python train.py --hidden_size=192 --d_shared_expert=256 --router_score="sigmoid" --balance_loss=0.00619 --optimizer="adamw" --beta1=0.9 --beta2=0.98 --dataset="wikipedia_en"
Below are experts of layer 4 (counted from 0) of a mixture-of-experts language model. Rows are named router (the router's row for the expert), up (a neuron's input weights, with its number), down (a neuron's output weights, with its number) and show model dimensions 0-191. Each number is 200 + 20 x the weight over its row's rms, rounded and kept within 0 to 999.
After each expert's rows: a language model's description of what the expert responds to; "comes after" lists some tokens at least twice as common just before its tokens as in all text. This comes from a sample of Wikipedia text that the model never trained on. Tokens count by the router's weight.

# expert 6
router,189,199,207,186,185,199,210,176,181,213,221,240,182,217,183,181,215,191,204,201,173,218,206,250,224,209,173,171,206,218,224,206,228,202,190,217,201,201,205,211,198,195,202,184,204,154,211,198,195,211,209,172,197,183,217,241,204,206,187,208,240,188,206,148,204,164,179,185,198,177,200,196,190,261,197,189,223,246,233,229,195,203,182,186,202,163,228,193,230,198,257,210,203,207,159,211,220,194,193,172,180,205,173,215,174,193,191,218,212,216,193,196,199,189,238,185,216,200,174,220,216,190,189,194,190,175,186,217,161,188,203,212,201,203,188,234,170,184,227,194,201,175,205,211,217,172,178,184,206,194,208,224,173,208,189,182,180,179,201,182,192,201,188,219,217,240,238,213,193,204,216,225,217,196,222,208,228,214,196,236,188,202,176,222,207,199,203,239,181,230,176,214
up0,172,189,200,213,174,180,178,192,167,221,206,216,202,161,179,151,210,190,233,203,231,161,193,202,215,217,225,181,218,219,211,211,210,207,204,214,210,188,220,215,162,225,212,196,185,202,178,204,207,200,201,241,158,175,180,200,213,184,185,187,215,205,175,193,198,195,210,186,229,185,198,183,221,176,213,192,205,189,205,171,213,233,203,190,206,217,182,199,179,214,220,216,173,199,197,187,214,233,228,191,152,179,163,185,138,188,203,157,211,202,191,190,223,180,191,185,224,200,228,217,208,235,196,194,216,162,185,204,210,201,192,200,257,200,233,185,205,234,226,207,198,194,199,203,240,221,214,182,184,221,213,202,179,160,221,188,194,217,228,193,201,219,204,205,214,200,236,198,169,207,231,181,188,161,199,203,163,184,187,169,215,195,202,185,186,190,190,202,192,198,218,177
down0,233,191,191,188,175,233,171,218,192,219,201,193,173,201,178,174,185,172,178,184,227,232,194,206,219,198,226,197,175,250,198,202,245,172,193,190,171,184,212,198,190,179,209,188,195,212,203,160,196,224,247,221,192,208,177,147,226,193,199,206,185,184,191,202,188,209,192,172,186,188,221,184,194,187,220,200,197,258,199,216,206,204,206,190,232,200,210,190,209,193,219,221,219,177,223,230,200,161,217,178,222,198,194,226,214,215,216,177,217,204,217,195,166,185,195,156,201,190,232,204,198,235,197,185,190,184,190,200,204,231,202,211,172,207,186,255,201,234,169,208,191,208,194,199,179,235,194,160,227,207,178,187,182,207,205,226,215,177,157,226,203,173,174,223,203,199,210,209,189,194,242,216,190,213,229,194,199,195,183,214,184,216,206,200,202,216,177,201,211,170,191,208
Description: The after "one of", and plural nouns for groups or institutions after of/other/among, such as members, venues, institutions, historians.
comes after: " of", " other", " among", " de", " all", "'"

# expert 36
router,171,197,218,186,173,214,198,210,199,195,205,198,218,218,172,191,220,200,200,190,176,219,211,248,207,232,174,182,189,224,228,187,214,186,184,213,213,206,203,218,187,196,219,189,206,158,232,196,189,209,189,180,217,203,236,234,210,205,216,189,217,192,205,166,221,219,159,182,192,193,188,191,199,248,179,160,251,200,246,214,209,207,181,178,204,179,244,193,209,202,239,189,201,196,172,187,202,203,212,192,191,201,158,181,199,187,181,232,224,209,220,195,207,184,252,195,222,207,189,202,205,179,195,200,178,161,217,218,171,220,182,220,181,179,201,205,177,146,236,199,195,195,194,217,224,196,189,194,200,164,219,198,203,217,194,175,190,169,211,187,181,199,169,212,194,220,223,208,236,223,225,220,213,193,197,196,228,210,194,231,229,182,222,211,188,210,192,217,192,238,177,214
up0,180,208,181,209,170,219,199,196,205,202,215,242,207,148,214,159,189,185,229,204,208,179,197,178,209,217,195,178,184,208,220,211,206,207,206,220,208,234,217,214,181,219,202,192,185,234,185,193,229,198,232,233,164,199,181,200,202,146,202,182,212,191,202,171,223,191,196,175,238,196,219,197,207,187,213,196,228,192,218,188,205,235,196,210,208,238,200,210,197,232,218,227,183,183,184,192,223,243,210,207,183,164,154,180,149,194,198,202,194,183,188,206,212,193,185,197,225,220,209,213,171,253,212,178,201,182,178,168,209,204,183,223,221,190,222,189,185,223,224,230,206,221,199,189,225,205,233,213,178,206,220,190,179,180,237,205,167,180,214,226,213,250,191,208,192,201,210,183,176,195,207,192,215,173,197,191,161,205,168,203,213,183,200,195,186,202,206,223,182,197,215,187
down0,240,194,184,198,141,226,201,217,221,180,209,226,169,199,176,222,157,175,190,197,189,197,190,217,212,188,227,182,180,222,173,154,210,178,189,186,209,196,191,199,200,177,182,222,182,232,187,205,174,210,224,209,191,219,213,171,196,218,202,212,233,184,187,213,180,190,210,190,201,192,219,193,200,184,205,218,210,212,218,252,213,195,212,183,251,219,213,204,230,195,218,226,203,165,169,161,217,184,214,192,198,209,216,196,216,207,208,205,207,220,213,197,151,189,213,178,224,191,221,182,202,227,188,196,185,199,202,229,201,224,207,198,212,185,201,226,190,234,155,206,202,193,194,196,231,217,164,178,235,212,165,184,171,210,210,238,189,157,180,218,191,197,234,235,188,199,248,170,183,184,218,201,195,203,205,182,189,176,181,212,179,228,207,187,201,190,196,215,202,188,186,203
Description: Capital letters and first fragments of proper names or rare words, such as M, K, Holl, Sh, often in species lists or biographies.
comes after: "=", "-", ".", ":", " by", " of"

# expert 13
router,169,207,228,204,180,230,207,177,170,196,196,220,206,227,172,178,219,187,180,188,170,208,231,222,221,233,164,158,178,220,211,220,185,200,192,211,215,199,194,211,209,191,217,190,195,168,212,199,195,214,199,179,221,211,216,234,220,206,202,192,218,185,197,158,234,212,163,181,175,192,173,197,210,231,180,173,224,226,229,206,210,191,192,190,239,180,225,207,190,201,236,208,175,195,182,188,211,195,196,168,182,186,169,218,198,192,209,210,232,246,192,190,200,176,233,193,214,219,180,210,208,160,191,195,174,148,202,202,179,196,200,213,170,198,191,211,181,177,214,189,203,208,211,212,213,186,185,171,188,197,238,217,202,232,190,189,214,170,185,199,171,208,179,217,197,225,215,231,219,207,217,201,245,188,198,195,210,224,215,233,214,191,208,208,203,201,195,234,176,258,179,212
up0,168,217,192,176,189,188,188,184,175,210,212,228,198,176,178,190,220,200,240,201,211,206,207,199,214,215,210,168,193,185,190,194,173,198,190,218,193,208,213,215,227,202,205,198,200,222,197,205,196,196,200,196,154,205,187,183,206,155,214,171,208,198,197,171,220,192,202,185,220,177,186,184,197,189,174,204,204,200,224,183,193,202,231,231,190,207,188,193,181,244,240,248,179,178,177,183,227,232,229,209,184,187,165,210,149,189,198,197,201,193,168,195,215,195,183,234,208,216,221,232,195,261,200,199,212,193,174,189,206,182,177,206,222,214,248,174,187,224,224,209,212,214,218,170,229,206,197,201,216,196,241,187,177,142,221,177,200,222,224,212,215,217,176,190,227,202,195,183,159,219,210,180,198,171,169,209,185,203,202,201,200,215,207,175,230,206,211,216,170,193,222,188
down0,210,189,211,186,175,212,182,208,205,229,188,199,198,214,151,218,210,167,189,197,205,226,178,193,190,204,199,174,180,242,201,178,210,180,196,211,201,189,208,176,190,206,172,182,180,232,191,186,193,205,231,211,206,232,195,178,225,218,212,200,205,198,221,195,163,214,165,188,183,196,178,206,169,169,211,223,194,255,227,211,180,181,209,195,232,214,181,224,202,192,201,227,230,208,204,183,206,180,225,172,185,210,188,220,218,191,240,207,186,188,211,202,158,204,198,161,231,178,213,183,222,240,178,178,210,185,205,202,198,213,194,184,195,185,182,226,222,229,177,251,217,200,192,188,192,226,218,167,211,216,200,154,209,210,213,212,154,163,163,223,182,200,180,236,228,201,216,194,205,193,218,199,190,221,223,182,198,189,213,222,185,206,214,228,202,214,168,206,219,178,235,211
Description: Subject pronouns right before a verb, often after that, where or when in narrative prose, such as he, she, they, it.
comes after: ".", ",", " that", " where", " when", " which"

# expert 3
router,187,180,180,205,177,216,192,189,200,201,181,180,200,209,185,177,209,191,170,182,191,232,216,228,213,218,170,177,217,201,215,166,222,208,190,231,222,208,213,213,184,182,204,196,214,179,221,212,185,186,192,183,188,189,207,225,229,208,219,201,216,196,194,155,225,212,176,181,203,179,185,188,205,233,177,185,239,210,236,204,191,202,179,197,191,190,220,194,199,214,246,210,195,203,189,199,209,197,168,165,171,183,169,191,187,203,196,216,214,224,204,214,204,184,238,209,251,217,201,231,179,177,165,210,208,168,208,222,175,178,187,182,160,204,230,228,179,170,215,189,204,189,180,221,209,201,193,165,187,199,217,207,216,226,168,177,154,156,193,184,181,192,188,195,189,232,217,206,201,211,246,192,219,183,210,205,245,234,200,240,220,187,197,242,187,220,185,222,196,208,199,189
up0,181,215,182,193,176,189,183,195,163,205,229,229,209,178,214,167,196,172,253,204,202,202,189,188,214,218,190,172,205,209,211,179,183,188,200,204,212,209,193,209,205,213,196,221,216,219,186,169,201,189,212,220,188,176,182,191,208,191,231,225,190,204,185,161,187,172,225,197,236,219,204,200,191,179,189,242,210,205,208,178,222,204,207,220,192,216,176,190,198,233,224,237,162,184,203,202,242,252,193,193,178,190,179,191,143,209,213,195,200,191,213,229,209,197,191,208,195,218,217,236,191,265,207,190,219,176,192,174,208,215,185,193,228,215,237,190,217,204,235,202,189,211,194,208,225,188,196,205,195,178,216,193,187,199,245,185,170,208,207,192,210,233,191,177,222,190,196,220,184,209,244,188,196,159,191,189,165,209,181,205,231,219,209,190,196,226,184,211,168,172,211,182
down0,249,207,176,185,200,240,201,219,192,226,201,185,148,214,188,216,166,182,201,195,220,242,180,214,214,176,210,206,175,235,201,172,237,169,190,212,206,172,193,186,196,182,180,193,208,204,195,174,170,196,234,212,223,206,186,191,232,224,216,185,194,207,220,245,186,214,190,183,190,196,230,199,194,185,180,202,202,215,198,250,211,202,227,165,233,199,190,209,215,198,214,213,224,193,185,178,214,162,218,210,199,206,190,227,172,216,184,204,213,191,203,202,187,180,192,167,222,187,202,168,194,217,222,204,171,205,191,221,177,244,175,201,225,181,198,212,207,222,163,214,218,215,207,200,200,184,210,164,237,212,171,211,194,195,211,227,218,158,179,200,184,179,232,215,186,223,225,163,189,188,222,206,215,218,178,194,198,174,166,202,188,235,195,184,198,191,171,207,187,200,187,214
Description: Work, worked, working, social, trade, food, often in career sections about women, plus capital-letter pieces opening codes like A19, ITU.
comes after: " of", " and", " \"", " a", " ", " on"

# expert 19
router,211,178,225,202,174,218,193,199,177,223,187,213,212,238,177,212,215,208,187,172,177,212,193,225,210,231,173,210,220,225,208,175,211,183,180,231,217,198,198,232,192,189,210,172,223,190,236,202,200,213,201,184,221,198,218,212,232,197,203,217,241,177,200,176,222,206,182,183,177,204,176,195,194,232,165,174,224,212,239,215,200,192,170,203,197,174,224,195,202,218,224,198,198,203,181,220,208,184,184,159,176,220,172,183,196,199,170,215,223,216,214,195,226,173,238,203,214,210,172,198,217,183,209,211,172,178,219,226,150,180,203,207,180,188,219,216,170,162,228,176,232,216,173,218,206,178,188,221,201,163,221,221,187,217,175,172,211,173,199,185,185,192,165,225,196,228,200,207,211,201,201,197,232,183,205,194,226,199,195,242,209,162,171,220,191,222,203,221,199,228,190,204
up0,184,207,185,196,194,216,213,203,179,209,185,223,197,176,194,167,172,192,209,201,189,194,200,191,252,227,210,176,191,210,215,196,211,191,207,217,211,209,185,238,208,219,220,158,180,170,189,197,218,212,199,177,187,203,200,205,183,169,187,205,204,196,204,209,185,174,218,187,234,213,181,196,205,191,159,205,243,207,210,172,227,199,190,239,222,203,207,189,195,255,229,198,178,206,205,210,226,236,215,198,184,200,147,188,132,202,208,207,225,177,197,197,228,202,190,190,189,211,213,222,174,246,201,207,190,197,178,178,193,196,200,209,209,207,210,219,218,210,258,208,179,225,198,175,208,209,217,185,192,188,217,200,184,174,226,211,183,260,205,214,232,230,188,210,230,198,218,191,180,208,213,196,205,165,179,227,150,222,203,195,206,198,179,201,175,198,216,200,201,195,211,169
down0,250,234,191,186,195,203,196,190,169,203,184,184,194,224,190,230,183,176,208,199,215,220,199,228,194,188,222,221,150,222,217,205,223,196,192,173,178,195,200,200,181,196,189,194,197,218,181,175,200,237,182,205,192,209,200,222,226,236,192,223,222,179,193,225,201,197,177,172,202,153,198,188,216,202,217,198,223,220,212,237,196,218,218,164,211,192,228,228,192,184,199,225,206,184,190,190,209,173,199,172,208,221,219,183,215,188,213,183,181,196,232,224,177,188,192,153,186,173,199,196,173,212,196,207,190,189,168,207,204,232,211,204,195,178,197,235,199,213,164,197,215,203,216,191,183,222,213,166,238,206,200,189,184,223,195,238,183,189,177,229,187,172,224,212,212,225,238,211,185,199,197,199,190,204,229,173,197,209,157,192,204,224,195,205,218,153,150,228,189,171,181,226
Description: Dates and name fragments in biography infoboxes and people lists, such as Born: 14 January 1962, death years, and commas before American screenwriter.
comes after: ":", " ", " (", "-", "),", " \""